From a checkpoint of a small mixture-of-experts model trained on Wikipedia.
Training: a variant of Muon for the experts, 1226M tokens, 10237 steps.
Below are experts of layer 8 (counted from 0) of a mixture-of-experts language model. Rows are named router (the router's row for the expert), up (a neuron's input weights, with its number) and show model dimensions 160-319. Each number is 128 + 32 x the weight over its row's rms, rounded and kept within 0 to 255. Numbers have three digits each.
Before each expert's rows: a language model's description of what the expert responds to; "gets" lists some tokens that make up at least twice as much of what it gets as of all text. This comes from a sample of Wikipedia text that the model never trained on. Tokens count by the router's weight.

# expert 26
Nationality or national adjectives after the or of, often before Army, government or forces, such as Ukrainian, Syrian, American, National.
gets: " the", " National", " American", " British", " French", " of"
router:046168182098139155141127133129129088120142179132155103119119141161085111126108125144110168118078107063150145084170092111186075110141124114092162104152091111142091132068141143158115133123152151112100188150084117106144109133146116161128080123126166109180147115132128102117153082169154100153142109109076102175065130154128118199097136114148121114130140124097158095146137158154117164141115191193156196134096132107157165089141122114157167127095068132130134076110161141139154075179116086
up0:177127134141131142113140089179152059188128065106104124160170149077094129103083132180135068150117141077148139161154167150135164102087122118109157090161180202066136133161100090094154103111144112143161178090106139065116107154095122146126182139153108094096109126137163123158133158088111153150119099142128104144150155105164082160130212149097146155108143115192145163188175090147154201146118128105180137080145155121164148190153073183128092128138155119163138142114144196122116082097132131
up1:107073182178121116100084149121099091086121119138137150137110092132166136156103156196114146097160118136038076082130131154139136099087164128091128158092147117117116069149133196114135133142150165110104101116188133126079096123139165178138106125099093120111165108110091151114120109066075162068136117141075137151114143174115164145123145147113182116164088141110193207132164194131148143136140110173158139132109117068076145131144121115131176164111126118119081135129121180201110057155130113
up2:077157119144179078107159148122125111155151128109146107137113106101108106073073203145081101218149089101178092110117123084128071074175098130085146143098146134125137137105127129103152125158142097190111086144174154131110133134097131069140128106117161139128078163124134111104125193109103175115091146180120128049098089175172164176171159129140174163102159171150139102117137085104176130094106143113139093073120099200152119142177153109063063190148125117062093143065125106124118119108137117

# expert 11
Pipe separators and line breaks in episode, film and fight-record tables, plus media nouns like film, album, episode, series.
gets: " |", "\n", "|", " film", " ", " series"
router:170151125164116138128121107165134133082116090136159124123107163146123132140081128128126153155128146115091126129161114148117094181108187077155096156103076100054130095174114148154125139130162074162157059087124110088091111171105094120120105112155040095087092105069117166119187135125162159165094149155138162142103168164089139129109168090151095179096124125148137122125147118138125165158111120145156160138112068130117120127111121087139159132086127140132146138074080150152093144135185054
up0:151139107134171103120192106103131192152165152103117135116128141123135096157094171145152136111091127061182158059115107137089080119150122124111105125174144067113126121111120146104176217146160146114156159135143174127141173125124141115113126086143111118088160148093114165144114190079088120201079094150120146120120084067089200143106057156094053206094143120175144101147131127093097114127104128083140153134102121133127147127137108113094132051192098156151104128145128119116130095150148060
up1:170081199135136090132164176087144117195137149098122168093094149137118080157104141179121086153114109071166139110165132177183054145178164132054100125186120158115137139106166112103115109147146142164101094129127072083082122152078104090133085141101148081131087086109171133144103082140096210093219149172049126098061144131151114122101154096149137151093161097146115148121099172146161164114141143112080125159104179142115124111107146166102114132099129150129119112144162160124106147134162126
up2:092163176106098170131153148189173168104113169142119127156101100059121196129138140106165177120128089165118087179169133155152095104148076187179151107159142082150142183121152124150099164132116120163124116121190193189112079161145175084160173147131159134158138115126138140143137181110120094047141086136107124106105136117090171198137128048128170184126103147117145062137130141132127144139090091100156135144155095118174136132139066112131134125144165088121064132129092145170157192073166120

# expert 36
Prepositions, commas and dashes in geographic or transport text, such as located, near, along, in, and route junctions like US 151 –.
gets: ",", " in", " of", ":", " at", " to"
router:160145120135137097130151118127133128104135107173157116104098103117139188141145115125119115157164147145163195155173123177119067158149095169145127139068136174126117129211078084162168116131132092143109131127157103107168098057111133145127166136194155126148136111158134088129069117203194141173126146120151163128127190133138152043083071130110096113171118137145101183181130098124135142080169158090125131154128077128120152080147085154174098125142082129097122087159105080107121187109194132
up0:154146130149110141099158163099165104172064106111117133124148134115144137142199125114083139192117092166119100053151135099160178085137133115114144179161127151140124112116115143140058105152154143159130055164148150154177163153137138114178173121114194079184137171140145144164133137142137109128086169092093168126150110094144097141135061118117120095151092104126083149150116122086102093158175152118092090119137129121170101170115124115141123133159099172090138119112163041132102166194132138
up1:170175120095129135113149126129098113077085145111146141148146106163144109107163125175110160135094143123118112111175148110155125152133130165103109126172139113157158186069114076149099124168144166104141114162143102098203092127134116144077139145158125065160101114122134115117069075149145151102089140086134145207147118156151140116150114064094132087125119118155129151123098115158142123050113118122149146149157062097118070124176127186147212116108131139123096119124103123185070123159089133
up2:141132143176187079109148092105115158165104139117084055117089157173108101171123132088145131152158143149152152113125033129180128122078159131173106127126141186074116104156137143134165101168102128141160118203161109114133132125129136098160095137126174102086053170106129121110175221103125124102128159128148154156184156093107169116105139171142092134139206133140164146156133120127144071115155139126139130111120074196136095189114177066103167214158151105103099125144178107157140107152120150

# expert 23
Auxiliary and modal verbs and the verbs they govern, such as has, had, can, been, should, built; also dashes in taxonomy lists.
gets: " has", " had", " have", " is", " to", " with"
router:114108144130092116138126153130121136085152130082088167144117101080119111098143075176176156156141121110091125147116156109119101094154117098147115103070121128101132151093173202153145109064104118115089119133084113106101188089084118153140204123113169091078129139062100190127174113104127103150112131099109090148156147134064176130131120138118150159116153109196105081109080141152112103120105175131087174190100087147153119123159180147104116119134160113131078143103099162102088179155171112
up0:150094193097127113171115184106135100133137097121096081160179068114173098157179153135053141079194152157137115121122146127140154144092192144235120178135166117114111128064136109176190133112090147074117114154169108114144155115120078119188100148162131192097172092085156133130156131137074093119173148128157160110107096122141141159085092107057115120154085083075063123144169074142130114115111155154151119162081082147106141111125096099151114161087135156094118166120142145123099159112128174
up1:118110186146140111116120216075112088172153125110076118122119112118152082158059163115126073132197067088174103127073112105116109091135113080105128069090160121122155115117164113201097139109116068098101167176055178184145118118145149114075094117151113137124133101104095162113108149096095152112095123103086176188176135111105134135167077125137145104147095130170071133119089126108148148116149190159068146140067113094185109179132119200063109111111121111070159103128091099089089085086134152
up2:120168148165147143151127142129132134106091150088148093126115137146142176153073110107136155102151127058155125096117164228136082160132145100170092149122182152119042180190103114114111191106175102215150090119099185093145117147158126135176144136161120117124139187107138093147105131123156103155099127110095150140146136111082108119117130112168089192104123142086097069099119126118080164157096191113140115136174154203151065079133155140124154155179138115110118093169127183163076148232156106

# expert 40
Pronouns and common nouns after the or at clause start in prose, such as they, them, it, Earth, city, people, water.
gets: "s", " it", " It", " they", " city", " people"
router:111110160156147160133117123139131141186139164137082100140182120117121090160172113106145056116138125108131144105163130095147188133135126174095077131146163100071194100105130129161098132142176141072126107147141191151096155097144161094150102157141119152054158101135176109117138122169057123105089201111127206146113089128088148173176055114095106143139107131088128129146127154149147104116183120157077118152123075110188151188164172084082117119157195117098140140064111175155190144127127182
up0:119128140177124143126120103141160153117110153176126198147086152135165191134127124132120143060122112091150128111104115072093128132149130154164083084123129101097135100101154141193099161134114133079099128145123128089095164135186154166083150170161150141171151119182162173142148109163137157128169122089132126151128203093118106217131108095078142127112105159165142093089112123129115167162118182090102079153137115074084157137167136121157137115103133134133178119139148156162138090065111107
up1:078105170114144147151086164124108087119160117204126115105101125175118144139088127077151151125139122180121162195144157121119079123160114123118159057150119160095172129181123114158130120137154098210103176122124148157147096116109106165102121116124094152113113048066105123112059098133090188100155201089145104111136154129142164140121145127156127085141179100206133132066163119083176116159159115099152096157143111128077169123110088106113137172117066146116058134117091112089147109138174135
up2:098123147085138154118111165149140150086071130147144131122151127118142120130135098125131093128170142121176099123118077086145094131166137183106135053130082167188148093121188145220110151120191153066123161150150147191149145189137091118182154090114127086138080097093138114179138090135159135158141144159096105120105173097193151140163040131150155124132127088143090143152157149120168151140093134092182068153120165105169170126142122097113138112133152195135122129166190115111106148124173118

# expert 35
The "is" after a biography's opening "(born …)", "of" in "As of", and capital or accented letters inside foreign names.
gets: " of", " is", "N", " was", "D", "u"
router:142095150114144109132102162146163095153108115103119113118096109106149240164147133131075127068079069166106146209116122140155106116123114121196071108104070163092112163102128178122143144091120144181137151184127071064186135124128149140069099127133136125122177104138110097114115150134142142144123132162154122131105153185055110089120119155142174127163100132139153121138167126079198142100126149148108177145150151185142141141141129162161083195090157145145087124107125077084091171126094142
up0:150129140093118120147142094140162126164144156097169166103123143126154128098107127157129114100100130108122073141141136086164165108182141115061108152132093119162137081152176110133153143089067137101154133138160096161144128099101145108131098072153093122123175149084165046202147089172121142138134105102107097128125152056090145087155095093088158145094143118092091179078107164163108133174136117101078105180200180185064117129141103164106146105130210065049149131183161135123149148142106097
up1:190089129159150160100156097120120202120126082130133073146075125101132114146094120093133096126126141089075106101181102113072138108148150125170098127141117130191078132128139096144087112128109196145164158095111102130098127154111083135135160085099154109153172117170177157153175123120097144112177095087137123111085146093132118166137116088186171165111184090156129130100092098146047157118085103174176146186142145193176098163097149083192127167135143105175087182118107136191122091113137113
up2:155124171086093152134116093132134096152057118138151169138143107149132166111163113149066123159172127134151148160158165116089150215171088124144147111093189128163098155143063151087118062129149090214038098104143178064174090101165135100140173093114091130157089138095176171139096120136138172152105103166126135114119176158131201119087152121151089163108113098103127099111111111182130129138121082154141137166153123139129074122152100101136129091146152095137113121179174091108159178119151151

# expert 24
The word the after prepositions, and ordinal or superlative words after it, such as first, second, former, largest, final.
gets: " the", " The", "The", " first", "the", " second"
router:126125119117156088130158189135140133122099101113144110140073137160109142131079113169087160086104120126135122144162131131180088136162156146091091116189120095161107106134133117088113049114121177170147133111127093115095104119109065125074118107107111101151159103107122119118162100160122122129144138116170094123100103139165154064130110093132175125102126064151098068151103135170062093180111158057127147155176077098124138141137104154097098094120078166140166048159172125136146089136159082
up0:148220137132094143150147165160134103172135135153097134084097171101121082162123159138104232155173150176159151105115114155169100179125147069146128072139117156143072086164160116192163175151197115125180138117104160078145114095135146120117088164175187170113086102142050100140097129194157147114099086109146187139123083078141126115150118130159064201125115094099198165108116094072093133064134155154161124110123061071145091105164170135130107143120131109131086080116105104113114147124131096
up1:114180123142104146097108131138124111150100126157099096124113057144117157153112079190107101110194133086180168162095190183154114065106108166088153091113149146156156144069142109117147125133083115136085124131126154131151131110168133175105152187074146082156156112124122081161154115090085139124107147134098110104112127155187086122092111167080107138112209168196154138075079172164146173131174157128160146143156143136164096062126170123166099104095126117145146114161134142133155110065144150
up2:122089118092168093148109119086116130146120111145191116170165112184180175137114150134159095133130140138113134101177085128127132100054097131106120129088150134086146165056150175092127166128140083148163111119125120112122136125140166187123156131034091144156090125098085126130074095101102084112087168222092121143127187084123108184065170136179083160108169112110154188052144122128125132098122149119129128107080183128144107138130150107132107144082139158095062116097065176169123160148137120

# expert 46
Quantity words like some, many, several, two, three, other, and the word University or College after a place name.
gets: " University", " other", " of", " two", " many", " some"
router:134113120189095151148143110154150123126172096130158091131125119104158112141098041142145163066142165131140089140066159151128097101093123129129079110154093104123168103137117120140128127137077124105111162099091072200137133096132166135175157142143184092106168135075154117114146149173124182110129145119114138148152170118146145130118082158112135125071121040105150142155146136068120110145134091164098126152168093117116130094148115116117102092096137141113126033114149127146121093111129146
up0:114139171107131163103158087171143082135126076135165152179176091087080162128146105106154123209135197163156126132119124056119151120100126107155144120101109164094119147160086126111120110124130175132172087126158104150118095118059080168126119147118161117167141160108093150172189132149155140136203101117078061141153121136082129136121151140163126104200078173118124153130131132129178135173148104128097121064032131129139133140150086103145117135164181070137179142139126123147110145105141121
up1:071141097137103114134119102125137110104118053156135134134117129096157096119103164186097161163126094129178054116156097152071117131139108082116141119100120111180144107099130097072097110067072100177128163154083130114125145070130136129131106103137058134090034081120102111053061166085099142166098083121167177112150128148118122138108159107171135162140156055138157100130084106109110127106139141130121144126110108141136162129115178129092164111122035145130168150073114154128160081182133107
up2:134079090135158124089094099095123132165081121126140099089116153180088085167179129103122128163122116142132097158057076082132143121208092125141213143121112194156143174134140135110159104120114104126154137071170132099127109137091109149102133127147141076120189117128180127175193146100140063176193082149114188113083021163111151148143111206073161090128111131109126145105163106151137102151121052198161157142104150155158099148160055164092130102173190106115186158154139100124103116191092150

# expert 14
Line breaks and colons after infobox field names like Power type and Structure type, plus usage verbs such as used, built, designed.
gets: "\n", ":", ";", " used", ")", " with"
router:187112100112166126127133135131120134084091107083070118091131201140090168133169058170109115159161094070125138137143148139121096146126167135048100116072150147172139138168163100095095197122166108171131133166130142137111170121131136096136142107142101077135123081126113136106139078115089144145106070118146105124136162184138129164124112107099108130089149166115119184100099118132142117083092177085089167123034085161070142147164151123135068117100137140104178090160088171148080140134091065
up0:152112200141180133117101142146156143160190183097131120071121156107114150047110173129180114132140117127157127169152130133115173149081113105124130124129124091168116119115131159149110168121184176156115177172133103127105108147117161159145134101067102162152148121131153084107138122105165173105129187129099135107158145109121086110132133135136163185106206138107055124108086123062135077101104100111146114090129081157154094057119141111121132076077089153098169093162179164201113081127147131
up1:140076166150080112128111153105103127117153125102098088138135100135096121117094134112131136089088110145141169094127244120149166179148112129087129123114093142108126169119112080096085170076163205138000051097118138108146136127167108144145140129152085104128073162123152130145128096153114128089152136084027124157120149092104147121111070131101101075105170127122143129176103108177119132151103139084181134152095127124123144193070181126123123084124168145088114112161146152110101117144089158
up2:115171108164131052113109099133094098062153092112158131090121178126163141106082124051119112136148171084120151043163163195106128194165131129171136111127123101104076093135130064095122133106094153094079145120178128109109191128160157045170163148118131159193121117114147101169121118164153138132130162165185132155115141069133137067161125132140111134103079155103121098199055122087111123109056142120123136107080111115135100146198120135177119121086075129166190110174123102074140145096184138

# expert 17
Compass and side words after "the" and ordinal suffixes, such as north, south, right, 21st, 28th, Second.
gets: "th", " north", " south", " right", "st", "nd"
router:157140147096148220138142118118158147144099147103119107132197117107085077083155166103174136161139135116205134093136155130124125088110153162105096144170072104129163106208097104094127104191080190151121176091108120136160103139102203130109071115148141118155160140048146135152115113112109077088127145123115200141121061088134141077147109178170129151125126138134164124103110209096130135134128088095061091140176107147126131159145093091136131158132129182166116157139161105154172140081141162
up0:122092109068142153120141112162113166076121178122100162157191122128129125108138119152090152095095143084131140109099138182169168120124132110087138159144057138098137154107148124200105139064096173132147166145122121094176167083184070134131113073132125140194107134207165130118091154112113106133112117131118180136084093174100129161154159149131140121151178067123151034157145175153125118171084136121122139095194159173107115096172192204150156072154069115169155190111124143156133080148191097
up1:148106145084171142145111148135172099093150150095153144086116108118076155078095115134133107150125119092119121127075162137076141120073141151216119155085118224131121197132110162143120102116101114125136118141070176180198131160073103143109080160115118181071100163162116127108193121135092100146232168149119120174153110152132077081126122129144090180058179097103136134155154141152110113114164155151096102111110159109114123096166127107142130073100093151141108181126143059183099174118211147
up2:104161133125134118136165135116137099161169150101062059134144163147140105165113051109123121082149101138094168093114164074121148095151127115106094185142161068114208179103169174133105111168117154121196142179159163145116137150058101100074163102110135096131109100123152090180193097103147131103150163146150087141170128115115180060145127121127152130094151146140114114147165060131122145082151111100135091152104080156130052174142153025158115126079126134103137188134160123136124130134117165

# expert 7
Pipe separators between cells in wiki tables of sports results, statistics and medalists, plus section-heading equals signs and semicolon-separated stat lists.
gets: " |", ";", "==", "===", "-", "|"
router:182136077100125131126157095113139152107107139138135132129111119093146137116145122146163132164105120143123092175116120174086095137166080148158060165107150093142134149098106127123117111168132093115069224156156157084130168117154137139077142088135176117158134101190138091151151146118162135109125119147204139119074175178097117079138086091184165121124191128101057126089155080143146174167110130091159096121125118164100179071127150104103088118136071104151138164192107135121136071121084122
up0:099138103117147115151114091134084133086129134095114200125199124123141077128098087133104118141157119138117089122121111131159120072151179111085146158124119138128059124092100059097126084103110131140153126089118132125113130098045104124110138070130138127121119108127161138161127126104144108122149111145107153110093152126136127107085159072152092098127110212175112108124047061142144115157179155148166117111144117164108114143128143101165132182070080113122079124134103131169078133159116118
up1:111193146110131167139106131082132135092108130141126078103097098154138120120084123112119145101155164174085113140090111110111138092056086093063157144098155121087182114093118213123144202081139098063108106112147092038131171122067070167145092146126128091155116123156087153151055100125084118157108079129113129132115172132161121149142119114070148144085131143181185104176070119166172093135109131117094095146113133192148137105133143109137076202139110092171090151139201138130133119152168118
up2:106163144110109170161146173171138137102149085122201103120147121134094101172108232129099170202128136126117162074164116127119141114148109144052111095111134087076130138038147135154190135144143104105120151185076140130138049174090124131144078151143167108155101097135133145110109130177140147128048172107157129160134157089131119114143181142153091115086120227106107108148199107132104114162045093092104182133131110149132101120195132131156061158148093080095147136105163147113151137183115164

# expert 49
Field names and their colons or of in infoboxes and taxonomy boxes, such as Genus, Coordinates, Region:, Succeeded by, Spouse:, Born.
gets: ":", " of", " in", " by", " Coordinates", " •"
router:123150095090110128135159163129102149145146056131135138106103179147150134140162183111160086164136144145051159136141109145138124091113102124129136134142153179092138157149112101141141129158090102126132135145175074153135096174109152111098142182182148158084118108115172117138085160152084106150105148172120128129137117171073160091142135163082153142135141114116094131110172091148101093135155105122146095166148127114128104134135075148185108154146143125076075113178183123123128178105164171
up0:097127152129163099112121145092146140111080085144092122175104108156065155196135079108145143126111043079111107094130058082121169135128131175113160076110156149090092124115126121108200129150126159095082159175202172066135130163113123077132148183120087122162116092127126124087110136170115111148154141126084152103097106131106111163140082119143112112134126076150143159149192129146149167121125127153117090104170142131119108182081179140087096131077160142141100139165118109104135156092111107
up1:116126175101132101144146105185133129088152144099114116135117117141135144082129148155078178154146117147108102126122103133133087099145125118106093050128157084125104091168092102115126118163113185041084136142117078075125154194147124057156156115158085095101194115124141164096170169168147122106133169131125071169104170172128106134123132121133100105107121150111100135177086152140115126069115066159148105163085113182125102178138116201116122086148177145118113090118122132150132137147105138
up2:120144128106088065129153190144194164090128138126174111142132053141125080136103136138135208118071141161179068136106175183143142174133112146059080103140114131136080123136129129171154107096089078123161094111173141146160117158142154105150174134121138161125106148058097125052150151115122147127132159145125103100145121063110103106120160098133172098182164087072142168057118148152129094125112114139102142169176118115111089145190115142094120139162102157107075145118087074120174147095139191

# expert 39
Table cell pipes, line breaks after section titles, and topic nouns in event articles, such as tornado, highway, election, aircraft.
gets: " |", "\n", " ", "==", ")", "==="
router:155104090105108156105112086150177101111096077134119099161203142124133172112098101129151068164094136112130156157154104123072181143097135183104097138059178165111171127156092111130129147131114126139106100127134164108142097186069057168133138142107130063151118090143181135118140109189099162098118108122149146094119113103123067120089121098135120155110120157071156158114136118134191138112126146195135102117091098099126122114093156136110149139153117107115151150178098081128098171102156131
up0:155104122124121139092159104181085092127123132133134148105131154188170137061105104114133111112145125119158110082115084073068111135119127162129107198157109164141206170159114054127130140196136120112088162141110163149148138153133160194111090145100115140162142108124130080128139116105156166098122176101128135075133147151092189105127114129104066087136119124172118115169155124121056155089096056180161122157109164166164127099107171150187129154093081042131178142178103126134142077114119138
up1:156113083161142113166135150132189119193098124173126135075163083190162124090098120151148177099113140180095154090130118124118067114095179099190082164191099125061151151129110107123091182122113072108081132090117132153170156131156158077182132197066168158163142116129170103074125197114115095069148178103127113158092143141138195069097081161128096162110116141132145146167105178139113117090148133144168155169167104158149094076101088153095147118129112068122153125102120158141106157069116152
up2:147062159157058108134164154163168125177112171084106162137082159123085137154088135099121136124145085158129130146104196100106123112151138095213079101141180147105144075177107149140054091156122138105136117063096135147115168149126104119162088180142172140126148106182154110168127145132130160128144135123096109139211112073118162151111107124120101135059111122164077090106178094089146153196178151145112132181129097168130087148156162122143127133133199148106134093116134159115132090077121154

# expert 6
Line breaks and final tokens of list or infobox lines, table cells and taxonomy entries, such as Sussex, Rica, 2010, |.
gets: "\n", " |", "==", "present", " States", " England"
router:165087136156128109122131079138104147110110160164163086127158158133092170173141064157132111117095155132075138136088101061131178083137111157151131163115196091148157097172080110070159140199158190120174140068113105104120135166126115095113097176107151099111105068158176159188150143137109170109162114109125132091108073130179071178099157136082164073110154077148096177120175121142092104120134106115161039051109180097112152174127082048126142159128175090161125255186173149161146155140112164
up0:122135183075103079136114150070144124146132106138122142110136147203140056174127185143109101097149123130119136145150111154148114131126171154074119111135171141092102129096135108120177158137116071144105118137121165134139188112084097124096106153083186113128106132069130101135218115120121120088141110145143121106138170150093085176120110142158137197150123120107107107141144103146116135151127134083115063114116122134153119115095150167117145174085171156151135101141138072079075136164079131
up1:090121157131226153150140136124119129181124132084131119062154133112123099046078113176112080114077114113096136073127122124113142158158102204101144082121109165167060149168108191101150131147086159110147214097101118092121143114117087149115142107147143092117121148114107161126143116074183054103157162107155021115148177142165093092193166095141154087178132111147092119182121125140153131100106086044140106103131119118054149097153161153132129143071121099153124100081139200093221088179123126
up2:145146140158128149105190145084119141102193118092111144152138147122079142088076140121116133185132120106105074117150150117151104143142173126149099126170116099098092161159096132159167133122133153091157170065126186039121099148108122158183124105120123145127121107172103101173104178128133166134064120149094169143104142109096145191131117059125088133148177136167039167163117150094206141157090122073179094099192095135109179111148139170147129196144123069060114127086120106174119090086087075

# expert 38
Words leading into figures in population, chart and score contexts, such as population of, estimated, average, reaching, plus table pipes.
gets: " |", ":", " of", " at", " to", " population"
router:122147138151125065131121137099082116112153130147108059125105079090148121093109122124163103140129179154064127102100169108146129106126114115166074154142160090158154194179134154084175082151180184174138124183123165125102172132161082143139116117146107119074115181086103102162169169148085141134141111146186074144159169078139124090152092076095177141129153171140092108199141022144187116112124157087184167106080143105170197092131184141134068102203104111165104119087158138082123118103105094
up0:174110118083136122148128115133116124145130209147116121140104110142117140130142103070097151106147141170197074090143064187136125152126184161102167151123165142126089193085104103107126127133091098135149139139146147091125132201105111062085147125143113130135115063137056104083144161063084094080118098092148155154121128107181154119147153123133153143150108117084107158154146124106162138116128098192147101136077150136106124148081082099092088142134137106144120131151183133122158113118118157
up1:133146185170185107131080115098098098116125105164136119149141084100087120116146127144169184168169121118120091085116148124160119144079147172200108135122088072091129142126135141137115152145148094170084187115120153088159097118104143161186135161155167111113107125119134106116101134175152121106092169134133150125138154153118148073152121066105140124102135132135146061114108107181139093129161105090082124141160074134143060098203143064077164140155157167100164161143086159148151113181138137
up2:176147185172100109087113117133134076077125110166072144129174105158124045142167106149142177149146175122138090090184123116132140123166131124138144119144120168127134141113119115107120145118139121119156143160127138112084152099153135107108088127101097114089133145156105085077120138165074107186133125163080215163132137144145082127189113107162117131162139116111161156156077144097086124138124164144111141111063055088136121153146163148034142129136185095129131121121084127153149157134121122

# expert 1
Articles and determiners opening a noun phrase in running prose, such as a, the, this, these, one, another, every.
gets: " a", " the", " The", " an", " one", " this"
router:050086137153126180113107102104156089125144088080101110154126113125109109158120062155115164105101117082173103112133119092162154102135096130085114109178065084150113149071140123105098125126110113099112158101064178095089170148191160128130173104124177150087131118084155152098166091197048113132084179132116051148168089115187138241160074150129129173083113119110088101129128141108090107144146133130139125115139122107153152166147163134092088132072141216157153076137134158188123070141168095
up0:150121123059122129151111086132087134169164178147209131131105116155144166116157089101175115149152108124101121178136149118103130121170141157090175164143143128149142125132165068098112118111144158061136181138155114138093103136173073053104085092141113072138127126172142156057191222156120154163061047104099175093123109185059112146140101128183125141090141095112140096159084156136150132144152122125158126102131105091129112071090132112134119099080115051144123143113132112133182096157114130
up1:182161104126106071141141162123137191054141191144109079169121176124101111100096104123152134125157115157129130098110110137086082193128066069136160108161138129130157139191126102094156104158111083144114085067149165114085109046169117120115159121133087104127150116103117152134147118108104128122130127117121139130129084095131119146097081143134191170058189171149113131164098124177127137181144141141131124096146164130207110076088087111077117149166141066091087138094085206127128133127119116
up2:149132158166148187137129100119107127152149083095124163118177124100100144117144163079177173109122157150136146138100135158106072180108116146098107106160153166112121142126165158063103119139080151156115174141160089160087118131151150113106124054134116121166143127131172174139095082138076160159198123122110114160088150141134093131185170141109172158143141170129138144084133174084153152127155075173074163171206109103123153153100083139130123072100130141105103153169117154201122079123141192

# expert 61
Degree and frequency adverbs and linking verbs in descriptive prose, such as well in as well as, known, often, most, is, are.
gets: " is", " well", " more", "ly", " are", " known"
router:129112128172125108143122106136129130095184132102111161186158106131073119168106126158205167137156117145146189112105155088114089105151132159112123050188128088102156122101084176082139142049124139151143038064154169131120144124093127167146169174103174130114144138121180139146095133135094141166141126125125049142174182079125195092117136188087188165145089098142094139103111097129115075080135118101130141103123148183143129202114112176146129132116189090140130141074135123132072128155150077
up0:111099080110188153141132118076098130127183117083179113138095130123145091140144159071075095107134117138140126127168112218156189116100197119147202112077145187133110153131122146087130148135135145083118156152132115151107074110107119145179148166080122113154141101100146176112113076103078117156129100110098183126103166173090149127118150113109104138121175124106110124143098175085177062120115106189130126118122214115089162093136174157092132159135088143124109161178165195100139108142153129
up1:129107119090145080156154138062082187101152116107107101106142065155121126097123153174152146131160182148117140139141138150179133131133053179106124151168191160069095077112117133082147173131098099057156119162068144139121146134069155146093123161096150129066171046111130178141135083186120146153086102128132102145181112100088011133113127168161101154066136168082143173065129135123078086122120115053138120114100094142123170159162140137131139140081156146126138158171106133112130153114144077
up2:153103151179111108157080156137150155173110053143089120052086144060134212100141099126156083140112127138114131157062089104138105123158142123107134135114158164165129148153184095145080143083145074146156148154122112095101181210097067092164171149135102099140120158165160129088128126148168063196123074101112146128150073082127098093110126173158095110129141142103114131193097109104147101103142171125105128103112144176115093128097137109092133149103088117091118102188099110126144111130149156

# expert 51
Common nouns after his, her or a number in biographies, such as years, life, work, career, season, club.
gets: "s", " years", " work", " year", " season", " career"
router:158079159181094126114108149145119176130134130111108112088126166144151059133121207128189147171144124138192168109144111116167161166091161139160079169167154152069120131149124088155143139119165115115131068099109106105087142157170151144189089149121143118120167104120122166191091165135153146074120127121128217162167192097073134099121165127157128149150128102102145163147083155152172149069097114156102131121146109119136148111119126087088136113137093107142157185133053105126116152121106189
up0:072177178217145100132153121129103133073082135159117081128099156162167125129126116086160130107141102135105121079098145169083115086133070077121161106121138066118114189093084163180140052163109146143058159100169137108120111130151133143156113131095149167129080126143126174134185064099098123105055229087124158082118151111161158130138157106088166080132130067118143072132089147165112094095140149119149126120132108074165144137133198126142165132139136116073155142172126140135146132172122151
up1:096091114085155083132151157128141087104130148162153170169088149134097126064119072128203112081129146142157119099120151155120165101151164162116148133085209106110163136089137135121115116174090136156109074122157130147137067103104081149171143122096114127098091169114182100163155087073115095134124102138133113158049210111126111181176121115154109083147145099137107115068174163189203139141105138119125123145147140099101060056170211119146130103097143176112105117106093180129127156110157125
up2:158081172099177138141102090061129151154146182115099097143105103136141103113115144139129148143097116136150094188167127155163181105129062158144155148136105157076086196113083099088130154147131189087165201162108072095102120105073099118129192133128192092156150151119151139098121134175073088073109149143104118066102168154159065137097131101095125133100134119096130123082128114080106177154078117139151128088150072166120094137113024165204170135205141098159150156078058071142103086158134073

# expert 41
Pipe separators after scores in sports result tables, and month names in dates, such as W 4–1, February 11.
gets: " |", " May", " August", " April", " March", " October"
router:174144120145068069109073135153135068149109159135078140126181133134142097154128130146130124135173164150115120166072135188154095131168052109051136144128168145129158131149082100097123103181154118145136101201153117149118107155089160101122168132131107149158115067226150137169079138148151173162141085137110135126062094140093123074136113101160133095168140173128153117140120149103167165105082187116164162166189094132145122102128116087129156131122159131095189222156129161083132140093082103
up0:112105148145062080106066102141064127134107125088062157128178133132138137140124080157098142123115133144105085161133130163088160149135106122131120079080156116119135128114208041093121139103146141100098139147137115140149081096150099143071058084108124139178072124135115160116126132169198154083156179097120140130180126119124138113135134100171114106200129139164149166111184129113157111123067092166099109144132116107113094101140095134120139083084142166054128059087146128163123104093105176
up1:088192096144150101133148081108106125124137099122127166169159162116097100097139108122179111081160111133065044141173092130130122071101127125138117094177157140099160109181176167153151136161124119145155181096166147137125146129165145051117088089117192202114112166135152096165109122098102111133112118181118184135099135141130112150184142086126096145115129113103131103087090136121141138149171143121117102141104109137128119114076133145099095150112123138129150110099025124108107101128125108
up2:126114137118098161096123075134116153134098126111099162153108081177090114116151130104134110123072095126099113134144058064144127089135147112144091154073109125119168199146112162156163073135117143091075141115074130095165129162105141145112029143114167095122113164093155152144120118157155108073151136138097160082092118131150096154094158096150135151189123101131145160065139175069132190148083138150135114195174143154056130129077141135140146082123148190129126059108159120134156137116171124